Weights of a small mixture-of-experts language model, trained from scratch on English Wikipedia: a shared expert of 576 neurons, a variant of Muon for the experts.
Below are experts of layer 8 (counted from 0) of a mixture-of-experts language model. Rows are named up (a neuron's input weights, with its number), down (a neuron's output weights, with its number) and show model dimensions 448-511. Each number is 128 + 24 x the weight over its row's rms, rounded and kept within 0 to 255. Numbers have three digits each.
Before each expert's rows: "raises" lists some tokens whose logits its average output raises strongly, later layers aside. This comes from a sample of Wikipedia text that the model never trained on.

# expert 4
raises: "\n", "|", "T", "In", "Me", "S"
up0:108145112107151130105151139149137133125164126105153156171104122152058105145201113130128146104169142158158156088172122103119135104126126151137156118086076130132110145098134133150114086115151164
down0:172143132121134137143211143129107117176113112115138131153202121105125137146119154150110082149182075129111163135123148150137155159126168101130168126144150114149103144121134172140119116121089104
up1:151134104167112136129122132120194136129138114088104138117166103095133172132136133096151091155158149150173092131122106107151109125154129148126082152121106117110143144140126172097139124107129134
down1:152153111085126182112094142155087103095116143138097149113157114131113134150133149139116172097131078106090113145123128135066101103154076149164126116135135101151154076112112096120147076136110127
up2:127130122141110105088138113102138127101164079110150107130146136096133083089159163101125101115123154146134117131187151113131095109150113169153139107134163097127111106111150145137136128163084086
down2:093133138142140132144112134146120113133149117085137133127127116104081119136144124158163121123090144091100157144125114148184103127081088125125141112083150124138150139105131094073131132151175156
up3:174136154118133117140113115095148101098124089124092117125087121128118112114119122127132119098125061105141160150102169133202179135114167112139103146137096111132164151158177110126150106139135138
down3:114103163104141159091138101129123114150176112113115114140136167111145101086115115112124116099124108127139143145128108120135152073150104167158097112117154107113101128133111134112095098147121134
up4:108114125103156137086047100110119131132116125177119154131108158146114143103161121105100125158138047109149140171128128100170111135115126144138122126113173131172149117154138107123103085115132148
down4:135123169156127111103135151130136095130133094171109145144129133137118176120173133136109124122153169144159118100104095153081166107129120152150090170129153096138143141147100143175146147175131163
up5:175115154156127150113131132173098154117116099111119118095129108112127181106135102099113144142106118134169124107138184130138130113092112159124141172108149155128083109139131162138137127118091115
down5:162112137156153143144106110124143126145143073111143110114157106130117116141127131167119149159109148160111127176131150120122113070147134120116136114130127107136118122142156111143140097121112100
up6:126195118127121091170089133134140166093102123153141153127127109083139146117156124113140076159151121122146158110118102154156141128101146140141114092121113097140084157134131108116092115118122141
down6:127128123136115120149122129103081138086102130142126107140176108143112140094147098111094159100138148131087107126108159111151121123122157126109161111124121156116151142098121109141168124116174090
up7:147137141091119106119082171134155147107084135108126145148179176119116123177181190109127134107115141126093129118126171155136144129156125144127118113222089169134094117093102123167164134128120120
down7:117090143122127099146133122110172137138146156153114114107131131139108130120119118134121118127161093102128082132158169156142106112104128109097117113137126143149139144137117120180092139151087148
up8:160139149114129089093103099171109132142124133117162107078185119099153107104136171127117136139129146146092132165161141098127089145167088139170163127140108148151147142120156111133106105139159130
down8:156166108136135135127101130157099098192131174119085112110120154133148125120125093106160102116150111117113127134137152129137106080144105134122116120170117153091160078139164079107104128138169129
up9:101123103141135123172084110142101111114122083121130133088132124113105123082158150152125130094135147151124137128150142128099083153086124099126139174131105143130111115146118095118101135157113121
down9:156129116117094105125148155128119160122148137140139154128115105103161062106106138109090113144125142092138155121162108106145135173154130145103129105133119121097158128131101140136141125157103127

# expert 12
raises: "2", "1", "9", "8", "t", "7"
up0:145108181112116101111078141125122145106125151162135125131139123126128126090082136191083128137169178180093099149089160127122086100124093145120175148133122148126143132162115150096129158156143102
down0:114153106124169103126146131121116084137078119105104128145102103097121156152141127123175192107136113140127133136128127142102156146155142133133092121110117103091117103154162107151109092127126152
up1:158161153115155116100140123140128062115128203115109126151111161153130136117144139080093103160111114095095147110204105146149139145128144112154114154132133145082128127147122140153111147126122130
down1:145147093119114163130138076135076106115121067141137153123157137182096094134150173126111093111120147137104097106147133108156138086179131084132133118179127142144127112111097104163134143155147119
up2:122121129114186138175164126109146129105127150123102137143090094163153152097159138114133133123155133136105154142170119151111125122149172141126141105127099135118146097111103131099141124153142106
down2:140150120125098112101114110142137128129119132155112116133131104146153133133148107122127102091098138134118107154068102140157145126114107124125120144119121118144143174105141145115079123152058134
up3:140106110153133114128146149119146170132093160127103145180126119122144152124119158145107172114133138076148131126146133119052101107134088147114131176132105082139129127172128148127148112129123103
down3:165094141162124149137129130132125152124096120154142169119121155094154134145138101146132108083120138152077129118139151145126127148164141127103115138169087128076127133112117093147140116129086151
up4:127135140144103159061096110139103147167119117149144178119162126127092114143102125122121116083133120115098133142107144160083116113134124139112137115146159165096122137130162111115138145133165143
down4:107110092126125157125127144104136109160103138118125114130099106148122110101102136101105080142147121156116153154097133123077124105131180097141095116162141135144102105085119159124078102117123152
up5:174142096158111143133112100117153132132099133143110168134133160146124120112098079110131115143144085153147113093169103107142106144106145154126168231097120127128150109153137139132119152147150149
down5:113101124132150136125116126136126155173188113142135118139138118101071144149147183144099132159118086172155111131150084099144128166150103105078105128113116167114145108093130165162182114148132086
up6:105111130109117073140163074121105162123112131147150115151099091102129139108109145127142104144172110123111088098116159140132137130122125087096089125115146184119162147126130072117132150174141162
down6:151106094129140147156130151129109165138146069136128121142154128166157121139108176153115119148098135148136111104137127065144062130094111154152090075113101122102153100123135130137105112151090091
up7:115176157152171123156128095131117110112123147128096108137130105154127133158088160147081115123167113099111130132153160137095107111158162139136172129123117097104171155128080128091145175102135098
down7:179163143127124107151076126188149088113137120130121118156121071161150175148165169150114107116108092093114174132105108129110169104144134129122127110124188138125135141118108131182106166155107136
up8:142141122138168139132114141131120104155088152148109146129120118159117142107140138137070111111111113094133118107154163127168135088102125160151156117115130157082148098116140136148110127094098139
down8:121119150140122113163098098124148158138132128153111156128123148149128125083146127139120116098136148162117124109103119137135104143120129131103092130096086116102127101124102116109141122127101079
up9:114116133132172108156168138121131101118115135127110138120147093127099149131152108140162159142102127113123138141173108082089102140109120155124163126122133133153113129111100135139135135127117132
down9:139112131068127121120124113164147138124122136108180126144090139149122119122110153120107147130137160174170169054162138120112122130123134138102135150078163110112087104153095105116129091126153132

# expert 7
raises: " ", "\n", " a", " in"
up0:150110103125140111140108118146117129098143156135146126135121134200165125119139176122083138152092084135147106133128109144155132136102119082107150072152161112117135098115161129098131110120137087
down0:157129135155083111122192150135160142123169165142129082111155161105139150137154103124113143121118081122106145121146139114134168090123102115172129122122135129130132117166162106104123120101127167
up1:133163093086155136116110150094120121111107124103125127125138147128123077111204134182135123133083118098154149170150154100127120109153101137126137084146128135144098119141146121082154150113151144
down1:101130149133122095116121098136141081085087158145168107133137094077086112092192144169152114109103116181109106106133123158108139167122142129114058129125137128108110146155088130119107179152138117
up2:140173147083118143135089142137124114162142114133173070097191137157107136112097125140136143126112113164089116100106128076139131162133155121128149189137100157130065107166129126141106136140115125
down2:127092159135157115138126135119129159145134136135143075060151111145172138126111112111140105100116112132120128130171130172135110108135122120103096111141114109090132144142144132174125164142059123
up3:101133135106094162139137129168133138107122118119132140160106159162124134138101137129144106124145154119116173112079147144154158103113087050127158140105104113130177133166114130130097125116128108
down3:124142125142172137089094126145102177167145123131125070125094117138087160118123103095130093167081095176116143167125135136119121097141142140139111125105143129122119118133153121086133110122163123
up4:151119098102130169107133135131086149130133119103163103103153097133088166088103126130123134139147127089150110125147107131144092135138135124151150139204106134106136080132133136121132129152133148
down4:142136111121072086153104108168091125083121098115116114119130142118094102116071119136108115136156139149160118142124113115172115110110126121154134160157136145111096141113131170149132125111149149
up5:140131080174208156103168123152120152073130149139137105101117109112132167120134097161111136136139153149112117131134116145105149121121109118154144131132089130145102105155131100124118155177133147
down5:151134125165123157110129127110108129135209138137082116094140110121139146148086119160148095113136076149089104151151140162141116140124121101139131115119098139141152139125154112138139140088104131
up6:120150161142133135104137078175107101125128141111117113123182141157128113102099112121115121118147113135157144129159177150102133113102118098146136169135157089159113110112093152156195116107140120
down6:127095139131130154160115066139104132146116058145137130112143077192142124144125169078142115127141137121138104152123151106123151148151067100112117116121106137147108079152142102162107138066119157
up7:078028116154127133135128144128125162155131092155105130125117149149114105153120135125130094133111133125048122107107106139106162142135124104113098132142150162146140175117123117087126124191102101
down7:182129083142073096128126079138130116091122095126104130154140149139128109127106149156101129138145144126173126131142143148118162167138118147137130153125096090138137119143174162109122138122128115
up8:143120137148136135145087171145164155087103119110125120138149137111114101148116155146159108118115168125113122100141136094133129145172118138122137166138091167118111086099081112156081135140147122
down8:115098093147104117103128139129137138102100150137129152127115117129145148098121087122114136158129113127169187138155139139177112120128139142129120156089156094127131139151077142138080109131115119
up9:093097115094104100140121099148119123150156095162147140133149132100089182092168118127137126124087120127171117122119115084170167136082130140125095098138114159106171147132102144106161113118167144
down9:167133143124106130161125100133136153105149125109160125080159113112091150107144151148157136168108152113141113130138098136092100126156130148143121156133143135119135127129110138142132131127120053

# expert 10
raises: ".", ",", " in", " of", " and", " to"
up0:052135140120101107112098162117117117094131105136122062134130132129114149135127109106105136114127094140155139145131119142120108131153088121096126094116153116117124160129152104114139117137134127
down0:125103178108127111132161092134153137119141121153165141139076127135133104091160153060101098127088091135128129114128151148119098135172173132146108164146103147109122094085111121078202164121128134
up1:099133109136111127097117180133128160171168131146117113136141125144100129110144154116132126144125127124158145161160143117122147134105140148132117137109131143109130117090142126120136153145121098
down1:160135115130139119078130112154091154166169105129123155118121156161102169154089115124145109130106125118121147133158116153153135157130110165123118123124113109154158148090088140142145096110146118
up2:165153116122138096142133120122129126127124148113127132128101103143131115080117157145110132096104101112140125132100144090141116160134140137139170119140137090147133127131160156145127104141167077
down2:163145074140097067152127121121104158150187135129119190128119138140109155143137149093119092157169125137132121108112097123111173131140160096103121095167174129123142099145137161140101111096125131
up3:135140134098133075105130136113115131117150134126137155142123142125116143133096111137108117130114133097090108116151124152133150135117123130126153128117151142113162128148131114106150169135112137
down3:141111099132135092145145106127091169127139163116120112163071101147171123086062160140103090157142118093156166061104161116137121159186099133131103086139147113106147126087134122097132118129116120
up4:146152116131119123140122103121140124127091126159157132154106140107143138155097144092130164188093145134147117096142132141135088122135126091088128123111138127134138157123086158098071123137122131
down4:126125199141183151091129131100110112089145150108145127104088177118108136100144102163088129093148143114137133108087129122117113100146142118106128143145157130128114151134138117146125109162120112
up5:124130108100147108157131161119140140160162134170155116100127119068096134129138132148172137153115115107098113134117092149127111094125094161152130082126131122125179088107163126103128112134148144
down5:101115210133090135098133111144128151138108148129177121145124156153114132100155109082143157122090141164146146120130091117124134089104104104093116179132168139121129113152140106152134124124122117
up6:116155136097141119118144164100100135135110080158104146119163090132104159135100135132136108131141122133118108135134092117157141116147163130100135148160098126125122132074140154113109162120103126
down6:106129152087117117174078114106153109119114111098101116122095158134148148141122151127124143155127147120149087145135128105129117183127143119126131140096146136136137132120171179120122107135143155
up7:118125156158152180146139123111141135159131127121125104102158130093119112131087138121124150123146140163107133129131155121110098133118128111152155106121127136133110145144162061098113134135140165
down7:162095093141156163185110107081137127086121149123096118138126071111127112174119134145161135143112176129184115135111105091119161101138084112114119110137137110105117122129126125121116101103123122
up8:107122121116166134191122115110131130142144129159135131120117137083106129159087128167136142135139109146095117082104121096082104144106082144139136111151147163071105119099134118134135136146117144
down8:142098126144093168108140112103131126138092118110122138129130076114106107142100060166127092118161121169113144132110134122132175136130132127150133131123115119111153135163150123114158085086144125
up9:111132102118133097157140094117124116119110129115124130115141143099126152127106166129132106148145110098095134168136111150137122128099157124141103124113111147101089139112141151109109103087095146
down9:071132083105120149116118132160117124153132123149116136087086156120107106138113154130132117137092129152134091110134121157110117152090074147123136118184145163155151092156139116142079104147162148

# expert 9
raises: " ", ",", " in"
up0:119126139140138105164126143178116116116129160114113137165162112129117106123144142118101118154118108161153140126131082139125123143153128152169162099082102132112133139104148143121116114108144175
down0:124120143035090180135134135138160110128144107145117099063153156144129145152146157088126110100105112143131114137122128108120134115111134121123139117123157141137112124149093100098139116121122144
up1:130109170129157139118128110088136100143100106160156120113157149138148146158083112128095192058099128153133138123095108135106094186114108126143142112124099098140122130119118130079115137101142136
down1:045133110169128129089147104149131088139120136110151106102124107142086091099121110141112148110117124161122158142116144115151085122147097127141121107143135109164116144135126154107124138118135086
up2:129184157151095152119129164134108144171137103107138138141116160151110143168134121149153109124123181117110117127111161086093132143119135137140146149197141128158150101117104151109175123134097154
down2:105105116153106086122130152111132167153145166194130116132142165183130150081157148144112122121100111120140046153117139100102148170106129103116176116132170093098154143139161132148136151148094135
up3:046118113095149175089116107109144129148155073111118149109126120138124165126119137152141146117146110122127117158161115112144133163119128121138140158142139141120106163126149124087142120103158108
down3:148079149089113170164130153136140160104113141168116105137144122142132154150102140150124179134100163151161103104183116130132123098173132125137141146120121125113132140123142123133145092109134143
up4:106157079133149113140140116157104068134142074122103127099105093105117126128153154101103112114129120109115153112132095130122146138087130152096126128091120153150127110089128104137140110141191148
down4:105145164124144147153112153150143142120136153118093084115136139118134106119115137133125124139144152111094115103117118134095143140126132129135118145137156127101066119150118124134083100127119129
up5:154167172146102153126094146124179129116089129135132139110086128099121130112122088142111145145124152098072150167125130117095085148128162134101081140148112089154157166188135141151132178131123120
down5:103084133112091128109165137121088127114178133111147135136139165156128151106158161138151132108134176134113136114074108169149096153109110153109102106122163117180114155102131135116170142126110120
up6:116090106131133108124136106117095107122135090129123140162110148166124086152157081138126143179182149132098088130119188147152123161173091158152111153127115128178141140104116151144098137137134110
down6:120140118123169164147113111126100132168119089156104138153105123120144111125120134147124187094143135135118127113125130149189154106088131137156130154139149083111087102140084111142159127103126131
up7:095134148111168131156166128088132142105148122125162132141131112147178164109112120118165149103134127089094148116094108111190133130087103133128130113143178135147135125144135148149130141117129105
down7:099068135133132117137129112150097101114111099134120121144119170082098148116099135147140139122170135108181145165103135125131093097155146162079149146115147134111117123152167130096146174140128145
up8:133127175107112144171128126133112129134141118090110155137151093135135110121138139123183094131113110102150128137162092107140143131133142163149153115148135097124115138084134140118132132115173133
down8:108155146095145115121093122115137128153062056110114110151076113095110148125138135108136100098195119120091164099106129107111115134103114194113164099081154129129094155175143145150157148147100099
up9:082095148119162119114152115143163148162138129158149136098120154178101110097131154111152092106175136144167138112168108153129114133122138145137156139104131123126134117126142170150126108174168122
down9:094151133123132171110149155146142118120122105143108119141076118125141167161095149109130120115121163116153131124076124129144086104084100155113180112121119129178137162113165117134115155077117097

# expert 11
raises: ".", ",", " (", " to", " in", " and"
up0:126161135128156101173098128093115094155095106129143109146094115115136120118163090111111147121151129147155115132131083074121178104152160124108132109125109115082104126097115143103135126122116152
down0:130141138143116156112147099135137118133174131121131135137122112115133117143105144139124141137170122109127135152124160122139176160097139106130139134119109102133157139142112115179087154151130124
up1:170134126120144132187137095131129133104132136102072154139108158102116128192105097140118090152110144141114131169104125129113085151102101063098094127193105082139117121104128128106121152096156190
down1:119063111101119105128135150145161106148157114160119123131120119130118117096103160118137123106110156129117122126168175145151138146135146123133141144138117100163105132098120123133131121081163082
up2:098152166168135123137127122142139143139134153151123135066154138143125144142122097133128086131154139112137104118151143076119096146115182153131131108075137141139104092153153147157155125152156156
down2:176098143133112132113160162106127091150130099135184095166126125099107138151160127120098197126125174105121129151104097103150139150108138118133120175133131163121150138080166111123105153161090138
up3:152091130118146182075111140168173152075142130103110122153119141100131103128138119172174103157095086125165128077129106190124168118124107095146122158124124135172153101164126151152157125136137164
down3:137118163135133133168112165132109154142083106124106166118156131167146149110079130090140123136130182128120106148118084135122166133095117088121128156104109113115107143118107132087161148143121148
up4:091104173124149132131149073149114171121144113132096150137121098120112156135175144148125151137102110125109136116124109117127124147121111167175101157132109176177135072152150157140119153172111140
down4:117065137119150133077144155118100138145130148121163125098137097117167103124105113114092124158105091146138122131113097076088140100145135128088117141121143159149140166119115138136113124075102147
up5:150104165107174107074147095109172136157116103133126151128145102126182130158090116145149118100105129172144149142110170107113140111105137172089114112137168090154132122117127150137154151121081124
down5:120107169166125118064085103124172118151080142127130120101160161104101120125106112125130146177112100137121119104092131177087155135153139141150079123109098147124143111159132134148118154152107088
up6:116126137154121147112113123133146113108171118155110142126127122078141128194091147083146098145127113101096134110126158071167119146147158148161128152106138095155107168168102123123110127122133112
down6:104121130136117116100153098112106171106142167117122146158073121121114105137115153163128136109098125133185104109120154109074107136165076160157118143097122145146123139126151096074142152185112141
up7:163175089133152139091081141132148119110132148134097097119109096138152132098135135114132118095125134135152135118151094100092131123105091124159131158113157123144144138130119136119108135148124127
down7:102109120138128114151124141095126096168157155139093105152081155117128112171107102131115079064144214117155096144142138067138113149108123117129105165162108141162128160118170122100152103160179070
up8:112125142118118101180138097153119113156139162120121158102092142092113130139094138118090119139121100125138147115167099126161164125152144085119119103138174106119135135084120126120121161099143164
down8:141119141102153100109105151141077142123150134113117151132160129100159111117115117152127099132093124163101145106123146121122147147133070112103119119135152100130168120094112121152148115144147165
up9:124132160123143157138111156100175154128156128133173135085144151136108148120121114118090132131095156120139128102152148125113126131116144106145133105108085120130113102129124132156137157139109096
down9:115138106140143104148122116161107140143158107099138084111127107110119099117126105146097116123135097145128066179105165179110130145147182153117082119179098158104100106154151129128108145109135158

# expert 6
raises: "\n", " In", " The", " After", " It", " As"
up0:169164124097151152178147129116098092100115151107139140136136117158140128155117032055123128083160134121149168125119112144149126126132090103105143074123175119110125136130171089146095129128122162
down0:107116090139156106075143103071111072127116106097168160119101147140136130120148080153126159125096069100110141114109179110135169104116126114112143138144104157113141140119130162158102175166126111
up1:098138108141117122097101123129171063125119097120151125109161071154134123084149155141133107121132136143096156103101078121140168148109125094139123154133104106195143122153138140113107097137146118
down1:121130106153106135128093128121147120131111102088133130174116185100138136148135138161105086148112119109081174113142150159128144156122150143149138147132115094112115177080101116150151137134125082
up2:141157170095117131141146121107101093134138121141089070118134139181138126139117125153092104128148096150132135142158158135193117124130157155120124138149129125125114123138111121096131095134123155
down2:162141125130133154171124112149136121155184139099116130100113111116143158158139141128161146095109126141139153131101102131127120109121120111137105073138113118112133116124095137098128114122112177
up3:156133097108169102088105151138096156127144099102149158117139103128121127125155071163142118130120101139108122128098133125125123134131107095152103112085156145142140129118091131157141123096123130
down3:171104107118140145075102165155148096144096144148119134166145162115163148123101145161125128124133168112134095146103131151136095136166108154117139122093134172120140155085147139138108156108154119
up4:131107114157095170138132147146111108109129103130116076118109128129140115137143114129196148144135142113113088107079108114116124116129159151149126133131138102130170098177141084140171122177124097
down4:102123067166152127116103153142112155146148169138097128123112141089103141104108141104103155170153133131159110135103175158139098106145130153092093155096137106164164146150127134101130110116103100
up5:176122100098172130148117127131147131116117114164113155148120084092139083150127092138123106123110148123129132115140120121149097122099110129124144100113108127110073111137138101094143107102119160
down5:110128137139111092169106100116090116104121115121142121157112173094126141124132124065170147092150096131139126141151123118081107133193120164125086122094122135116134108134162154114107151142166132
up6:111103136144116146158114134175155098145176102173139117139100146136134135146106143150125115135127116114118113167123124119117114146129094157141134169149082121159153133093138097126157086150113169
down6:176110165122183110152131111107151117087156146107103138115170131124101117149105128112106163130118110178137134118125128119129143132097173094067104116121158134104102064171153161085102090120185083
up7:178089097107148084124126131123142178108147121145117139127165103106100101162122120141163092133128167140142169115122141128129145130101164103153111120185088117155119134137148156094134097130139107
down7:116128149119119136107140141133106147107128176171131108066144093111177175136131163133120175107151156111161101172099131132129124094099137105141175141133118154133131122159145105136129170127122125
up8:094141143114117112138114091083152125142098141120158171102162158154119143118129128108082108121118107095109119147118162135161114123120118160068128145096163138142114140086145142138097129112097138
down8:140092138102116126152124110159110096092140119109126146093131131123121140132107152113169131159094108157118125141153138153145109130118167120158152131115104176153151132107048115180156132158146133
up9:161135120105120131109152164151126095154104144086111124162120136094115160115144119108109140135122093126161101084134139155107130128144136178123117122158143116179118164086127143119100098162146111
down9:105166125115163167125130121126100111096160112118095115143191104157085126160166123152133100099136106150090134113091109126100172136159157122126125121155098117118148138107146093105132123145143143

# expert 3
raises: " the", " ", " a"
up0:091140169105105132136070122170126103133145090114128118170132125146143144125134152103179117067164137091165096111127123129105109146130156148149103138149087133078147119102126177117116122124115154
down0:105128133139177145128151110138143183130060133194145130113082104170146135104070165165146127151143137128131137129091090114134100104134099154157097147114133135092093103095097067163126123145178160
up1:119111133133165091171185151155140154133134133151103088132131100157125122108133131091185109105169128137091112156111103106161086151112103098106114144095121147090074115094144127110173089112129087
down1:111141114130149090148129131174126138143140133109187154089104168118117119161099161142117145150107110137120129143124135155092105110136090135162127148120097108102089152140147155143144148161123132
up2:122130108104131114114182099139170167130141099106138156182116139103156117108145134118110212164153090147093122161147219136157096144139096169126113131139179129147158115162150082119158112125120170
down2:131117139132138153147149188100089165076105116177108141144142113180203098110149098123122158150132144152138142107142137145133121153134127167096116148153100123115080138104095095106111127139133089
up3:158109107098125096124086162156132116121134150122105107108159125147130154121136108119123169115065138126120150129169128123120132145142105155129099115170104117133139125158083092144114160090141111
down3:123103129102087119146128114140107116138125138134139132093151120130114100140126126117165122107122133115136124138138121047142141132109165135115097130178128179109136123121095134116146136131154168
up4:149105120137093145130116129139104113155084192202094113095133105108128143118095128168139128119124127111152135100157112125101113133155160113097124125110121129129134130159128157125089114121096133
down4:149093143080119143115128147160139126100134060142091149093139137153134132150120106125141062136133152112113187097126108083110132109103124150113129135146123112077107187169080101116141133144136108
up5:151141153132107143125115144087119119126045090144176134180128115144124149138133142075109092109098099118115109136168133167165121139102116074180095129086123117128137159090122087095139118126158108
down5:085122081105134164148132103130104130056128141150146148145156126150137146123176143118144115074095162105133085168129131138114132149140127152144145089104121084113130120098104145132153119098109136
up6:111139103111135113099193108082100108092162122097122137113159102193115112151126106106171094138122104101124114112138116131127076108126112089132094129154120136151126125095132122090108057134109107
down6:085140149199090112179089149158102143173139128088092128186140107097131173139118091154080149166140114147127178138123136140124130097137112143141151109098109125121131157159131077090101150148122118
up7:156104117140105122149110132084120122129137156154150098112191141116150150141163141102118132090151099131146106133146109151156152106165146099173155113109105121109108109116153167149116164136120140
down7:116121137111142114133153129127106146138156140092161113079149102173124172117117128127117138119126138100123106090143114156149117143122165095115142098164194087123088142135130114136158139135149102
up8:144167153085153104106085155126138141108126113121127063126136143181074140140154112139148135143134123098128127131178096136101188135152142127136117188128143158110102068092075102114149126104154133
down8:145112154154089128155142092095125123136113133136134163142151125092122121133164126087136127106101135155126117101160133111157112141151143098102117167116155123109128114113155123146066093104121081
up9:123137157167138139137127130130139124135104098124142110103105131142148137165126113149128159109146152136137102109162091116136137125144120120157144118116149118106138146151099151138121111130087119
down9:069104123131110152117102140115133097096103128143109168106085107150150080127154151113157150131138131127086144099110125151134087117140115120139135130137126149118115128111151143098131149108120156

# expert 1
raises: "1", "2", "3", "5", "6", "9"
up0:082200111131109115122128140078129133111113136072103145132163116123128147137140100151113182151135134134131170116128109139119095116118116123227122109085126114157134125125096151142160164107130133
down0:161130120098158086100121106136150141132123103120137124120157120131133145142137159138151089173128126118145106146154083121149132135131103126116136148151097138135113134124173165141133103178120089
up1:135119070126163111113146127167131124154155131081111128109112083161098139106136125107133169134137126133149128096125173100115162116150110143135123143143140128117113082109123130111102097113141140
down1:126110102149131131091122103140128140115108109127080120133094141102162165128101130123128150130129149128151133141119098125101128110148116101120101123113125125159147166138122105138097125096122151
up2:153152091119122099124142123128146098135095156137114138144122076129100104119095116159104115134141140071094178108139136116152110156152147121114167133071101102095129122158159154136156155142098145
down2:096110150151077117100106117154136143074148149107154100098144139151132107078143131135184110131142140085123122112125110120113133116113135118126120140133174125089095127149138095116085144125114129
up3:114153126136104163117135115129123125151154127122132126125124119165108108145139153081103092154121148141168119135176106100151098138121197136093122112142120092162144186161177125115124119174123138
down3:113141130103123064125170138099177118117112133112120144104142108170104099104141143117107095110113132140117155116119150136077184128120161135141130093158099134132145149117118103119102094118084093
up4:124096081139157143135169149131122164129077180108134143118110145162127168119099175107134125148178129144100118138117138130107145097118113163145149152087131151139088145133104150112078115098108152
down4:162157144123128103121133105157120208148114082106146139143114145158123187166191095124128101147142135094087093115115121126138160127117153150128137139141092097144108121135102158128141103138132127
up5:162145114109115120147106118112134132095146100144148123164117137142077166118172135139114154094159134132047122117119104158111160174146130149153149143161154126171166092110088095140150129149129114
down5:149131123142128115157137093116166177140133129153147106132136140104126141117109127119190114164135114130159126172127168108103147129105114171136136106097128102120107167174137145117144137097110166
up6:098151151132132117152115122159090151105140175129137157130150117130090134129163093139110139131115140100158123109138132141124173171125080154126124145134110149108093137138160117168111089145111155
down6:133116113109095120148131116118131136124145120133119155102118136078142100147085135118127121138096088121164131092106136121135143090099155123158142134129135135153148151115095147116130192122125113
up7:139127135126123084146100126088119135127111079104123094172108168101116141134125117142170159143130187132107118106119140089091114081143086149072095159099154107138150101146152100116112151092121189
down7:132137124158154137163134150097127114110149094151109108151159091117121184151126123146155104160170102119095126081143068158120129120167159132131099160121137159165129145085144098134112118093126098
up8:109127126137132088142126166143157145128121122110151154120153123116158120138159145057173097129146105111111105120189183144145109128124124145094139124119141175137118133119148111085123126125127120
down8:106149128153144128131154160100131150141094116136141099107135107106149094102100162193111148166127130132123125147093138101111140146136118135137106130118161158157128126132132176160135098113118109
up9:121145089087076090135132124144125101118127119128155154158100168133144128149085194120133129136143124137106121114098100101118096133121156115138141142113133102123072132116135047112176130134110140
down9:102123132121137098113106170132144106129140146132082115108111124131148113113107153104141134120146154093121099136147094119128109162097095095121127120115130157165127192106167129147119130105120096